{"n_layer": 10, "d_model": 256, "n_experts": 192, "experts_per_token": 4, "d_expert": 160, "d_shared_expert": 0, "activation": "silu", "moe_layers": [1, 3, 5, 7, 9], "router_score": "softmax", "normalize_top_k": true, "routed_scale": 1.0, "balance_loss": 0.0181, "balance_bias": false, "router_logit_norm": 1.0, "router_bias": true, "init_std_router": 0.00746, "lr_router": 0.00134, "vocab_size": 2048, "norm": "rmsnorm", "norm_eps": 1e-05, "tie_embeddings": true, "optimizer": "soap_variant", "lr": 0.00248, "beta1": 0.95, "beta2": 0.99, "grad_clip": 1.0, "batch_tokens": [65536, 131072], "seq_len": 2048, "train_tokens": 562500000, "steps": 5953, "dataset": "wikipedia_en"}
Below are experts of layer 7 (counted from 0) of a mixture-of-experts language model. Rows are named router (the router's row for the expert), up (a neuron's input weights, with its number) and show model dimensions 0-255. Each number is 128 + 24 x the weight over its row's rms, rounded and kept within 0 to 255.
Before each expert's rows: "mostly gets" lists some tokens that are sent to it at least half of the time. This comes from a sample of Wikipedia text that the model never trained on.

# expert 52
mostly gets: " Museum", " University", " Center", "ities", " Association", " Stadium"
router [128 104 125 123 163 171  95 133 107 120 109 141  91 148 121 162 101 173 105 115 141 120  98 128 174  97  99 143 152 141 154 107 161 118 181 138  97 114 132 102 134 152 163 146 132 121 150 124 109 138 174 150  91 140 105  99 133 147 136 154  89 115  98 161 144 112  85 132 140 132 140 141 135 127 122 145 115  96 131 149 149  94 133 101 113 125  98 163 149 121 130 104 112 148 160  99 136 141 123 156  76 122 111  98  92 131 144 104 115 119 134 111 114 129 105  97 126 132 111 109 135  94 114 189 165 144  71 140 113  89 157 117 156 168 129 130 122 148 152 113 114 163 126  99 124 127 123 125  87 111 146 125 117 112 162  78 142 121 169 154 120  94 159 108 104 129 144  92 109 146 116 110 142 142 100 147 110 137 139 172 162 123 120 126 122 145 150 146 140 142 101 106 138 126 151  90 165 141 118 101 114 163  83 170 113 180 187  64 106 158 108 120 129 154 118 145 104 159 157 139 143 102 136  95  96 128 144 137 118 113 175 122 136 146 167  96 130 150 137 145 114 121 105 156 129 155  94 138  96  88  97 139 101 135 147 114]
up0 [134 159 160 105 112 130 107 138 142 143 134 118 152 158 153 103 168 156 115 114 150 151 175 157  86 103 101 127 119 102  95 110 102 107 159 124 133 168 114 113 151 132 114 152 142 166  82 177 145 121 123 111 123 124  86 171  67  75 142 131 155 147 141 118 132 128 180 169  91 132 134 155 110 139 102 133 123 115 104 122 113 112 141  92 152 119  95 121 148 116 130 128 118 142 107 161  94 166 125 105 128 128 138 149 118 147 155 142 104 122 137 133 109 128 167 119 147  99 134 163 100 131  74 138  81 115 116 137 128 121 125  70 120  97 137 144  74 111 109 146 118 121  80 148 164 103 114 115 103 164 119 127 111 137  90 137 125 120 113 136 136 137 110 143  85 138 113 141 109 110 100 140 161 176  94  97 127 107 133 126  88 174 111 176  81 127 107 120 117 124 154 164  83 140 100 189 165 127 134 129 117 171 155 133 125 158 109 111 128 132 145 153 138 132 141 135  95 147 149 152  93 137 114 154 104 138 100 112 122 164 124 143 120  94 136 175 107 141 159 163 136 115  86 108 102 112 161 115 127 141 125 124 139 128 156 124]

# expert 83
mostly gets: " 1", " +", " 2", " 3"
router [102 141 115 140 136 102  99 177 101 104 130 134 132 117 143  78  94 125 105 113 190 117 134 114 123 156 109 129  96 143  91 138 114  97 156  98 154 133  99 152 143 118 115 170  86 126 138 125 130 166 114  93 121 142 157 132 100 140 176 105 138 147 107 141 123 169 112 168  92 157 119 155 116  87  92  88 129 184 110  80  97  99 122  92  98 156 148 121 165 107 119 150 122  93 123 126 122 154 130 187 133 142 120 124 162 107  89 151 180 159 160 104 110 139 179 154 143 129 100 149 156 120 152 125 129 109 152 132 108 139 119 145 144 140 101  89 129  83  95 138 114 110  94 157 110 126 119 151 129 108 101 111 127 157 146 138 171 162 149  95 121 115 138 116  94 125 113 162  96  62 103 152 113 181 174 141 112 133 160  99 112 127 132 139 175 110 107  92 148 137 103 118 118 125 153 100 135  93 170 122 111 125 119 163 126  94 114 106 129 128 114 100 153 120 123 138 135 137 144 140 138 123 144 140 124 154 143 120 108 147 119 101 115 125 138 154  98 160 139 132 122 134 156 137 111 109 121 152 134  78 148 145 125 119 102 147]
up0 [102  96 119 112 117  87 125 121  89 120 146 123  94  93 146  95 121  87 136  84 135 120 113  98 104 136 157 112 100 108 108 150 136 158  97  93 123 121  90 131 164 125 151 121 105  85 147 170 134 126 137 124 139 135 102 125 150 149 153 147 111 105 117 120 138 144  79 128 139  93 125 133 138 150 103 130 106 134 123 112 117 111 180 118 123 141 123 111 146 120 121 141 139 165 120 101 120  92 122 144 137 156  97 101  88 137 130 117 100 121 161  96 157  86 130  88 159 159 129 150 180 155 101 142 126 145 117  70 118 106 139 166 114 135 100 131 114 115 165 176 132 100 161 112 100 129  90 111 156 116 142 149 104 156 148 187 117 132 110 137 150 134 181 141 142 110 119 149 114 102 100 146 130 112 141 170 149 142 142 142 148 160 115 157 118 131 139 118 163 144 120 100  94 148 126 115 162 120 133 151 184 100 133 161 153 169 115 116 155 127 123 125 123  99 158 145 119 178 105 116 124 123 148 117 148 123 171 181 128 109 104 155  98 112  97  81 149 149 104 134 113 106 129 184 114 119 132 164  84 119 194 106 102 114 131 120]

# expert 135
mostly gets: " km", " million", "^{2}", "000"
router [104 114  95 118 116 146 157 104 147 129 117 101 112 146 100 107 154 126  96 144 160 129 126 121 124 160 111 124  94  93 122 148  84 117 195 142 160 162 128 114 113 132 114 150 144 114 117 160 128 127 122 132 101 111 138 172 146 172  88 149 118 158 162 140 119 132 160 133 118 117 138 163 123  76  97 128 144 113 150 146  96 153 126 148 165 101 121  71 140  98 188 155 116 131 141 148 156 125 188 187 115 119 135 111 120 128 137 131 152 152 139 124 117 104 152 148 113 150 126 117 138 109 123 135 130 129 119 139 116 121 124 102 105 104 161 108 125 131 113 142 119  97 135  79 136 141 146 127 127 131 113 125 105 110 124 103 159 188 123  93 123 133 150  90 115 152 116  69 155 133 156 176  73 148 172 165 125 127  99 109 129 166 157 124 116  91 101 117 114 128 114 128 156 124 124 183 157 116 163 108 107 162 116 143 115 157 122 158 109 115 110 126 126 111 116  84 106 149 118 130 148 125 111 133 172 117 134  94 165 132 113 115 182 128 107 121 128 156 111 145 111 114 127 177  72  76 110 143 109 118  95 141  96 140  92 145]
up0 [150 131 134 124  99  83  88 132 155 140 124 117  95 156 126 102 102 136 135 114 104 134 160 100  92 150 150 147 127  60  99 117 118  99 143 152 111 137 126 132 173 150 114 128  86 119 153 144 118 133 167 141 157 127 124 150 132  80 127  94 168 147 121  92 160  92 127 121 105 108 107 143 104 156 151 122 116  78 114 138 129 146  94 104  88 152 139 148  93 135 128 144 112 139 119 152 105 165 120 141 125 130 148 111 133 124 138 136  98 128 162 142 146 158 146 103 158  98 120 116 143 105  70 136 117 101  83 143 160 106 131 126 129 133 146 130 146 111 111 115 124 163 121 150 162 110 137  36 158 139 147 142 153 122 165 168 107 117 188 143 127 149 102 110 131 102 114 134 152 117 117 135  97 148 107 140 175 139 141 152 139 117 142 110 163 117 133 159 107 121 119  89 134 135  94 125  85 126 124  89 118 126 138 125 143 185 160 117  89  82 137 144 138 131 109 124 118 119 122 177 117 119 168 148 116 153  91 101 104 151 131 110 139  95 172 125  92 142 157 171 172 150 141 148 111 155 124 142 134 103 120 136 126 155 151 177]

# expert 56
mostly gets: "ə", "ı", "ć", "ko", "iya", "ā"
router [148  95 139 135 167 130 132 128 160 101  68 130 119  91 105 152 123 157 148 153 122 141 119 127 137 106 151 129 108 155 130 129 120 101 128 133  83 147 109 107 135 127 150 123 131 121  85 123 138 103 148 126 117 131 117 140 111  92 148 117 138 146 127 161  98 122 143 125 107 119 113  85  88 177  86 102 100 124 127 155 114 138 132 105 138 113 160 134  85 145 186 105 119 126 130 117 141 120 107 126 144 125 120 150 106 166 179 156  61 122 122 132 144 117 167 107 124 152  95 142 167 127  98 140  60 182 133 137 160 104 171 102 141 149 148 121 112 115 128  86 120 129  95 115 135 145  82 178 102 141 119 121 133 150 101 124 156 102 137 144 150 149 163 124 170 158 103 144 106 161 123 143  89 134 111 147 153 171 152 129 105 151 142 130 127 123 124 106 117 124 137  92 115 118 112 151 118 140 154 159 130  92  97 157 113 136 111 139 159 105 145  78 103 146 135 165 151 116 130 158 112  68 106  80 100 163 126 139 164  86  94 116 145 167 103  96 152 143 106 163 116 118  89 144 144 173 137 110 122 143 123 139 131 102 125 144]
up1 [148 118 124  95 140 132 139 141 157 136 161 161 152 127 145 155 159 126 142 148 133 114 106 102 162  86 135 124 154 127 150 100 113  91 121 154 143 140 136 130 120 134 117 180 163 133 125 138  91 166 130  87 156  86 127  95 115 128 116 150 107  96 148 145 119 128 111 144 108 146 107 126  92 119 153 143 143 118 170 135 107 111 137 173 107 154 151 114 147  93 100 142 129 140 122 100 130 134 142 137 172 117 132 111 150 132 152 147 141  94 170  82 134  97  93 139 130 106 150 108 129 168 160 149 184 145 110 117 133 195 119 141 129 143 116  89 109 136 140 151 115 136 147 102 154 124 134 122  93  91  97  83 142 108  82 154  87 114 117 144  94 120  80 124 124 159 139 144 151 112 124 156 163  69 118 121 107 104 118 172 136 128 132 101 142 135 132 157 139 109 140 118 137 130 102 158 133 133 144 139  88 179 122 120 106 139 159 156  58 113 128 106 133 107 137 134  95 157 138 125 139 140 120 160 135  92 104 108 144 125  83 139 174 105 115 105  95  80 118 112 134 141 143 111 139 143  62  91 111  98 158 113 147 160 106  91]

# expert 170
mostly gets: " Pri", " p", " former", " List"
router [101 145 171 120  94 147 124 121 111 129 116 132  70 160 136  94 142 118 165 112 150 107 114 149 108 122 109  57 155 177 158 131 143 143  93 164 124 104 127 106 129 104 129 119 114 142 144 115 121  81 118 154 124 125 154 136 139 107 131 147  94 137 141 134 124 137 124 151 114 139 144 116 107 158  72 125 145 106 177 132 117 171 129 119 107 108  98  77 118 111 106 165 154 138 142  98 121 140 129 153 107 102 154 129  81 125 170 132 165 116 138 136 106  90 145 134 132 111 146 129 148  96 117 173 114 131 166 128 114 132 140 106 103 138 144 143 153 152 147 126 154 106 140 117  98 147 144 139 164 127 127 149 150 106 128 128 103 143 145 128 132 183 129 123 133 117  74 156  99 149  97  57 130 104 122 138 106 136 129 166 123 126 125 148 110 160  85 148 101 111 113 121 116 119 108 114 108 141  70 133 169 118 152 126 163 137 164 160 140  93 140 130 100 170 158 147 121 151  92  70 143 196 157 122  89 112 124 149  91 116 143 150 126 157 124 152 143 144 140 109 117 111 118 108 153 132 130 152  70 137 148 105 140  92  94 135]
up0 [ 87 130 126 105 163 140 111 155 132 136 114 160 120 154 129 146 110  87 148 140 121 121  96 130 128  99 152 138 140 138 119 113 103 110  76 122 109 131 132  99 115 138 147 106 133 117 138 155 124 108 175 176 126 123 102 136  76 141  83 121 170 162 114 153 144 159 132 153  73 114 133  87 121 116 105 109  97 148  82 163 148 154 108  79 156 117 141 126 146 134 127 128 163 104 151 101  93 123 113 154 163 141 127 139 129 117 122 155 160  83 135 143 124 155 130 132 105 121 125  64 167 145 106 155 124 125 112 123 153 125 135 119 148 130 173 155 150 137 124 103 143 156 111 129 100 155 102 130 145 115 142 126  98 107 119 104 126 117 103 132 133 169 121 125 119 124 112 132 110  91 159 114 107 106 142 120 113 105  71 130 125 134 108  73 164 148 115 173  89 160 129  96 140 145 141  64 134  96  99 150 116 185 138 115 116 170 160 113  96 136 145 135 167 164 128 130 153 108 123 134 114 117 113 106  90  91 153 116 116 126 135  99 112 149 132  90 174 100  91 171 131 100 132 139 167 164 104  98 155 152 115 141 156 110 108 160]

# expert 163
mostly gets: " This", " which", " It", " it", " she"
router [126 117 121 153 182 185 104 105 117 121 112 133 145 136 123 125  93 126 160  99 151 117 151 127 125  90 122 128 111 118 188 142 142 131 146 130  94 147 134 108 118  76 123 149 129 133 113  86 153 101 163 132 114 159  87 121 109 105 121 122 113  86 152 120 156 132 149 112 147 174  99 143 108  96 156 158 109 133 112 140 168 135  91 137 136 142 167 162 133 124 134 123 154 160 128 125 130 162  75 133  93 107 132 121 108 163  82 122 138  91 100 127 113 125 124 116 159 146  97 130 124 100 130 162 128 158  95 108  57 154 148 115 140 149 117 146 174 100 135 142  79 123 131 157 120 149 147 149 111 164 145  73 125  94 144  97 143 174 153 170 167 161 122 113 140 127 112 122  91 126 116 143 122 162 112 156 123 120  96 157  84 165 122 113 142 129 127 120 152 120 114 158 110 140 156 168 145 130 116 115 118 149  99 120 142 164 143 130 116  83 112 112 151 118 110  95 134 174 135  72 124  92 117 154 146 102 123  70 141 145 155 156 110 131 142 159 126 116 111 133 137 127 120 135 126 112 124 124 120 107  78 142 120 157 166  92]
up0 [130 138  90 115 136 142 151 154 174 108 130 169 154 182  83 121 112 133  58 115 139 191 155 106 136 122 144 122 121 162 137 111 102 145 182  92 132 137 124 154 133 147 127 130 118 130 159  98 144 112 129 126 147 106  87 153 108 109 102 158 163 140 100 158 137 108 102 116 105 138 121 155 110 122 103 104 147 123 145 111 131 138 126 143 126  82 130 113 176 170 106  57 139 138  83 107 156 100 120 142 132  91 164 124 157 107 164  87 177  84 167 168 152 126 122 128 130 137 121 102 114 116 106 126  95 122  97 165 115 156 115 148 160 134 138 125 138 125 149 111 116  83  62 129 155 167  98 139  97 123 162 125 118 130 119 148 162 128 126 115 111 188 159 118 124 147 105 111 145 119 116 102 131 117 144 117 123 135 129 131 150 127 117 143 141 119 171 130 114 112 139 114 148 133 120 120 107  87  96 111 112 138 126 139 146 157 134 142 105 140 135 135 137  70 123 134 107 108 138  99 171 132 129 153 143 183 162  83  89  82 139 130 136 109 106 120 101 137 140 157 122 122 116 135  99 130 130 126 155 127 112 144 107 159 150 164]

# expert 20
mostly gets: " 0", "£", "~"
router [100 111 111 103 106  98 142 141 124 165 158 144 116 141 174  87 143 135 115 105 121 139 124 119  77 171 136 150  89 155  82 104 150 117 180 105 164 143 137 134  84  98 108 141 139 133 126 143  82  79 129 100 146 130 148 175 158 126 144 129 143 114 151 130  67 130 155 156 179 138 153 130  91  92 130 148 138  97 130 108  94  98 132 141 106 111 159 137 128 121 149 137 101 111 145 101 123 150 162 112 140 107 128 130 147 144 119 126 100 141 172 102 171 121 131 143 146  75 146  95 140  79 136 171 101 151 107 154 129 111 149 147 149 144 111  87 149 142 124  67 135 131 131 166 113 153 132 119 151 125 162 149 124 126 153  97 150 135 116 102 124 117 104 147 125  80 128 128 143 125 116 127 140 121 108 123 144 145 115  78  97 162 136 146 143 120 110 129 105 161  95 125 117 125 146 101 142 108 129 144 170 126 111 138  57 115  85 111 133 174 141 149 116 128 145 129  92 122 150 163 143 137 109 150 141 139 138 162 153 150 133 152  93 126 136 174 115 109 155 144 112 164 153  98 114 109 123 185 143  93 160 147 121 136 132 141]
up0 [137 112 146 136 121 107 112  78 134 126 104  96 112 152 121 160 135 188 147 162 156 130 147 140 132 143 148 133 142 156 156 162 137 104 144 142 140 160 143 108 134 146 107 133 136 116 120 120 157 183 136 165 134  94 142 118 155  99 143 158 138  88  94 155 140 140 152 127 111 153 134 134 101 121 119 101 115 106 128 121 105 120 126 121 122 140  80 134 139 132 149 141 143 123 163  97 138 150 128 124 145 151 118  99  97 125  94 134 149  78 149 108 124 127 183 180 103 123 121 118 105 118 164 196 100 116  99  69  74 134 159 161 127 166  62 109 100  61 168 139 141 108 152 136 122 133 124 131  88 128 107 129 147 105 132 108 130 127 107 122  95 114 112  89 143 150 140 131 146 132 137 119 135 146  94 120 116 155 171 135 164  52 140 149 132 116 127 163 125 126 211 138 139 122 171 113 104 127 140 110 103 131 117 106 107 107 122 139 128 150  51 111 129 125 110 120  97 138 135 171 150  84 127 117 126 147 126 154 139 123 123 125 149 132 123 127 102 157 110 127 114 135 137 122 133 105 106 117 153 120  91 110  94 148 104 129]

# expert 16
mostly gets: " On", " what", "After", " Du", "On", " For"
router [108  84  88 126  96 130 151  93 114 126 155 128 158 162 149 114  96 101 161  82 151 133 121 117 114 153 123 121 133 146 133 120 115 179 102 144  96 125 160  97 150  99 122 155 164 131 135 110 127 150 155 130 138 111 145  90 124 126 168 100 174 114 136  98 154 142 125 125 132  79 133  93 127 147  83 167 160  92 189 136 139 140 141 123 105 155 125 150 163 158 107 138 112 129 110 118 123 157 120  80  86  86 144 133 128 128  90 107 158 171  93 106 120 135 134 131 106 122 102  95 111 141 103 111 159 114 166 120  97  86 101 129 132 145 142 168 132  97 104  95 125 130 157 113 110 107 131 109 119 117  97 136 163 105  97 156 156 155 121 118 124 127  91 106 115 151 124 130 102 154 135 173 101 119 133 151 128 134 157 116 152 112 125 121 168 127 177  95 128 116 117 141 124 123 116 131 125 114  78 169 138 152 120 103 140 118 135 126 177 130 105 146 150 140  93 128  80  82 127 134 155 148 138 110 192 143 187 115 134 159 123 156 103 135 121 130 124 101 184 134 148 115 170 120 116 172 136 148  91 109 141 120 138 138 129 137]
up2 [ 91 140 119 128 168 128 129 128 121 161 156 147 137  59 100  84 136 103 102 123  80 118 144 151 126 131 162  81 166 182 155 168 106 122 152  77 134 120 158 116 162  83 100 121 109 115 151 153 134 113 121 161 123 146 122 114 139 148 144 114 136  89 131 180 171 122 128 129 139  78 117 105 120 108 101 106 161 130 155 103 126 152 146 146 147 130 118 144 105 152  94 125 115 114 163 112 141 136 127 156 100 118 158 111 112 119 129 109 138 143 133 155 173 170 128 154 145 166 102 133 118 139 128 103 126 185 119 166 159 126 140 134 138 126 138 143 123 137 142 125 133 118 151 114  75 121 117 123 138 120 116 122 117 113 148  88 114 163 132 121 138 137 163  95 147 137 117 108 132 100 123 175 134  93  86 136 149 150 110  85  86 113 145 136 144 122 149  95  78  98 104 134  88 143 142 112 113 118 167  83 118  61 140 134  84 144 117 134 152 118 105 129 126 105 122 137 124 140 155 131 133  91  98 149 152 157 119 130 164  92 144 105 128 124 107 142 130  93 172 137 128 105 102 144 147  67 116 181 148 104 163 125 133 123 138 135]

# expert 31
mostly gets: " York", " London", " California", " Florida", " Washington", "shire"
router [117  83 111 102 132 124 123 121 112 140 102 165 147 144 136 121 139 137 133 126 121 149  84  91  86 125  84 134 171 101 160 141 126 132 169 122 102 146 164 145 123 126 142 136 124 120 129  92 138 151 153 144 135 131  97 149 145 134 118 179 120 149 114 103 140 111 121 113 123 118  89  97 139 133 143 156 108 118 134 132 105 117  75 137 169 155  92 140 106 152 167  86 130  85 113 130 103 111 153 113 158 127 154 117 127 154 155  85 123 125 125 132 134 128 121 130 122 141 110 121 117 112 134 138 106 133 111 118 168 179 109 131 138 190 137 145 143 114 160  97 127 126 171 110 114 139 134 126 123 149 139 147 155 129 148 150 119 146 160 177  93 137 115 109 116 148 143 142 143 102 104 155 102 122 130 110  82 127 122 155 129 141 141 156 179 160 162 110  73 154 158  75 135 124 136 115 138  86 182 122 129 131 101  88 129 190 132 127 134 169 122  94 120 148 117 140 165 136 183 151  92 131 113 108 126  51 107 139 141  99 124 139 135 144 124  83 128 139 101  97 158  94  90 142 161 156 101  80  97  99 132 135 155 144 114 147]
up1 [110 153 143 152 123  62 144 118 104 117 166 117 105 193 129 126 120 113 134 107 137 112 132 152 157  97 159 113 135 154 115 123  98 113 107 145 139 103 109 131 140  94  88 113 161 141  97 130 136 160  91 125 145 106 112  65 104 118 128 125 107 186 108 102 122 170 112  95 129 106 152 161  90 118 114 108 167 160  85 175 122 204 124  91 128 113 174 114 112 127 119 162 114 114 120 107 133 115  97 168 129 157 161 118 115 115 105 102 112 108  82  84 126 106 180 155 131 133 124 133 115  95 122 135 145 164 156 146 107 101 149 145  87  91 118 140 159 133 121 143 147  97 118 142 150 123 122 124  84 151 128 155 115 117 142 122 153  76 127 156 158 119 129 142 130 130 117 137 166 158 178  94 105 157 101 133 125 145 119 115 120 123 103 128 147 127 136  76 147 184 117 124 132 140  66 115 147 156  95 149 133 100 129 142 137 125 153 127 157 119 137 111 132 161 107 134 150 122 120 129 122 164 125  94 145  93 116 140 125 145 104 129  90 117 114 149 135 158 127 141 139 147 149 103 154 100 141 134 148  92  82 116 124 136 123 137]

# expert 90
mostly gets: " when", " where", " because", " while", " after", " against"
router [143 115 139 103 166  90 153 145 148 152 147 127  99 159 149 138  95 115 129 105  98 144 135 104 110 114 113 123 111 114 160 164 114 136  97 120 143 154 166  93 179 134  97 135 119 174 105 137 106 113 142  69 182 122 107 134 112 119 133 112 123 168 120 131 127 146 118 158 105 108 101 111 144 159 137 127 124 102 121 154 158 134 128 112 106 112 159 149 164  97 131  95 155 165 103 105 141 141 143 108 113 122 155 144 155 153 118 146 146 142 126 165 146 125 119 150 138 131  98 114 107 144 133 141 114  88 107 168  75  97 152 121 147 156 153 162 107 177 107  94 140 103 157 182 140 111 124 101 140 115 128 135 162 103 111 138 136 129 103 111  65 143 132 152 137 160 126 116 149  95 131 100  85 133 133  74 177 142  99 150 113 113 113  98 114 176 161 129 109 143 160 153 144 151 128 123 147 160 117 147 153 126 171 121 168 109 103 144 160 135 133 116 138 121  98 103 102  61 132 111 119 101 123 111 124 114 103 138  99 119  89 161 152 132  78 125 153  92  84 167 145 142 127 128  95  92 124 149 138 114 104 130 145 136 143 159]
up0 [129 153 105 112 103 156 112 135 141  98 124 110 153 105  89 131 113  72 152 162 112 139 137 156 105 147 154  92 159 144 130 145 137 136 146 146  81  97  83 127 113 152 134 139  82 165 112 140 144 166  87 122 132 130 134 130 144 121 120 106 118 145  89 107 155 129 161 160 182  90 107 138 140 120 112  93 109 109 104 125 110 115 105 162 137  73 156 153 129 108 132 154 147 101 108 137 179 169 129 164 116 151 146 145 142 138 147 125 142  96 135 125 137 121 140 130  88 122  98 114  97 123 143 139 142 156 118 119 145 114 150 129 113 143 112 163 165 120 144 117 158  93 133 160 119 123 130 152 131 132 107 127 121  99 107 135 110 133 128 102  93 137 163  86 150 145 114 112  97 124 185 157 143 107  79 174 146 128  96 144  59 129 109 166 176 114 142 103 135 152 100  90 110 121 103 154 130 111 160 146  95 118 138  99 196 125 155 137 107 135 139 132  97  87 151 111 123 144 140 107 101 122 114 125  82 152 139 175 119 116 124 137  82 151 106 144 175  94 129 144 125 132 120 162  94 133 174 127 123 127 105  93 140 115 128 130]

# expert 101
mostly gets: "ities", " children", " services", "ies", "ers", " people"
router [188 128 123 176 109 166 127 107 104 112 112 134 138 146 159 163 136 109 172 107 113 139 136 105 154 105 105 109 141  97 160 129 173 133 157 113 143 137 109 123 139 170 142 136  86  90 131 152 148 118 118 122 116 135 104 116 179  98 110 178 153  94 167 125 118  91 156 104 146 139 134 166  91 104 138 119 117  83 106 155  90 124 140  97 132 146 133 186 133 145 159 113 111 125 127 133 105 166 105 122  86 146 121 100 163 163 139 144  74 101 148 126 143 122 145 127 142 144 108 127 113 106  90 153 130 142 100 155 107 102 152 109 161 153 116 158 119 127 157  96  95 118 173 113 126 138 112 139  68 144 138 155 129 118 125  97 111 108 175 146 138  86 117 147 127 113 112 149 119 127 116 128 127 156 119 131 107 132 162 134 123  90 127 127 100 137 123 178 159 106 104 171 134 124 129 123 108 144 112  88 107 146  94 187 158 149 142 140 112 126 134 131 124 162  84 120 120 124 145  91 123 145 145 163 110 124 115 126 129 144 107 173 127  86 139 130 116 137 134 142 148 102 124 130 123 123  86 149 107  80 105 145 140 161 127  59]
up0 [117 136 114 114 154 114 153 115 127 159 161 123 152 154  98 123 158 129 147 167 101 127 128 163 156 159 129 109 156 115 122 145 102 179 145 188 150 125 164 115  99 126  96 110 124 101 117 123 126 136 139 116 117 167 112 142 124 128  80 113 102 145  95 104 121 165 128 161 111 110  87 107 114 138 127 104 158 119 129 144  96 154  71  93 200 141 134 144 127 115 113 139 111 128  80 130  97 103 121 113 108 151 117 115  95 127 100 135 184 108 123 113 138 137 115 139 141 172 134 120 129 123 169 133 150  73 141 105 104 133 164 130 138 103 162 148 163  87  72 151 137 115 110 152  91  97 102 124 145 126 142 114 123 137 124 113 143 150 120 126 102 135  88 138 167 121 132 118 126 115  91 175 105 118 132 102 154 115 117 124 134 146  79 140  95 144 134 115 145 171 174 146 154 123 108 143 126 111 122 155 143 144 128 123 158  92 107  64 117 153 125 110 160 149 133 163 130 100 191 107 105 123 105  79 137  92 125 145  85 103 107  96 156 138 143 182 155 104 140 132 143 136 140 132 151 119 134 133 147 141 118 113 157 103 154 136]

# expert 17
mostly gets: " into", " with", " make", " through", " about", " between"
router [152 121 105 121 122 120 137 125 146 113 123 127 131 154 110 146  88 128 100 110 112 155 175 103 115 125  95 117 146 122  88 136 100 147  92 123 150 160 173  91 166 148 112 134  95 162  99 126 137 105 138 130 168 131 106 141 141 115 119  92 130 132 129 137 105 101 102 134 110  94 126 118 148 167 154 144 133 122 127 141 114 145 116  96 150 136 150 115 148 100 135 110 124 145 107 111 155 135 157 132 102 176 130 114 159 151 166 148 121 165 136 127 139  98  86  91 150  99 106 175  97 143 143 162 134  97 145 170 178 118 141 159 176 145  98 156 133 104 123 118 104  95 134 162 167  79 116  80  98 102 125 151 171 133  91 139 137  84 102 103  82 122 118 136 135 144 103 121 172 135 141  73  95 131 127  91 123 123  94 101 130 139 132 152 141 176 104 159  84 145 154 148 112 139  87 122 120 121 130 118 197 135 159 171 104 126 181 124 132 106 159 115 139 134 109 148 100  97 147 142 107 149  99 106 126 118 115 131  88 148 149 127 134 136 115 133 137 112 122 175 126 139 105 132 100  84 104 142 138  92 118 174 120 137 125 131]
up3 [157 124 117 178  61 129 112 149 137 118 106 126  99 126 146 151 133  94 134 147  64 146  90 121 151 137 141 110 145  85 102 115 129  81  95 161 142  98 143  99 119 135 151 122 120  99 168 136 138 131 144 167  96 150 162 138 138 119 101 125 111 121 140 118 134 129 159 134 111 185 114 124 171 143 132 130 159 118 141 136 140  97 148 129 106 141 100 108 115 171  91 160 143 188 129 145 161 158 125 148 123  78 145 132 134 110 151 130 127  97 130 107  97 137 160 101 125  82 134 140 120 113  98 146 128 113 123 133 116 138 105 119 131 154 117 149 117 106 102 140 146 125 147 115 108 167 118 137 144  74 144 150 143 143 104 109 139 163 136 116  96  68  92 106 138  95 129  95  97 141  78 168 107 146  99 146 109 109 155 115 137 151 130 138 116 123 127 137 122  88 200 135 122 128 143 123 168 135  82 127 151 130 103 112 164 173 135 127 110  92 170 138 141 115 140 147 127 116 135 151 113 138  78 126 126 136 104 120 135 161 116 123 134 113 143  97  99 180  81 145 125 121 134 159 159 150  97 135 156 125 157 134 107  95  74 143]

# expert 187
mostly gets: " Bi", "bi", " Port", "ana", "ñ"
router [145 100 150  99 158 121 121 163 177 158 110 109 169 111 140 114 139 163 124 148 162 116 117 163  93  92 115 145 107 160 169 172 125 128  98 125  93 111 132 149 146 168 143 131 126 128 122 100 164 120 167 109 130 145 140 137  88  94 129 110  87 140 131  99 127 137 144  85 138 131 111 110 120 139  76 159 150 154 132 176 149 109 121 128 127 162 113 178 150 147 145 129 154 110 129 142 151 167 141 134 162 132 150 163 107 138 142 116 116 169 119 132 174  98 141  91 112 109  96 129 148 148 125 100  97 116 137 134 158 114 160 130 120 152 114 131 162  73 131  77 116 154 119 111  91 152 172 117 107 107 145 145 105 143 111  99 121 121 122 121 116 111 130 122 146 193  72  84 137 143 127 149 116 105 123  97 175 149 159 124  89 108 127 140 123 153 117  93 110 107 147  78 203 123 112 129 124 120 171 119 155 118 102  89 115 139 131 118 149  96 149 108 129  93 149 100 122 140 156 160 110 124 120 104 126 145 119 129 153 117 120 150 113 114 143  94 158 150 135 110 134 123 117 115 117 154 108  83 128 132  83 167 133 130 117 102]
up0 [123  84 147 125 137  99 137 124 159 133 141 103 105 126 127 120 146 160 155 146 117 150 193 142 113 122 206 142 121 102 129 122 150 122 108 192 162 109 146 163 128 161  93 170 119 102  76 167 100  78 160 130 114  71 108 127 138  77 152 106 123 123 126 100  88 137 164 141 109 114 146 138 112 131 147 131  92 135 178 150 119 112 165 121 133 126 136 119 162 126 108 118  84 166 109 100 118  90 143 158  98 116 156 129  95 131 115 101 116 146 196 145 124 153 128 106 177 124 103 127 115 121  93 113 125 143 110  92  94  97 129 128 113 162 105 162 133  98 123 118 132 112 124 129 140  90 142 105 152 128 107 149 125 130 105 106 122 141 123 128 135 103 121 126 134 144  72 118 119 140 129 107 134  86 125  84 148 103  79 115 156 123 112 151 138 139 125 155 149  91 167 126 123 137 121 170 145 149 125 138 110 138 112 160 150 115 111 150  97 130 121 116 160 152 130 124  74 122 155 134 121 134 129 142 109 121 151 109 124  98 125 176 123 124 163 120 140  97 129 131  86 147 141 136 125 152 130 142 190 106 108 113 165 102 147 144]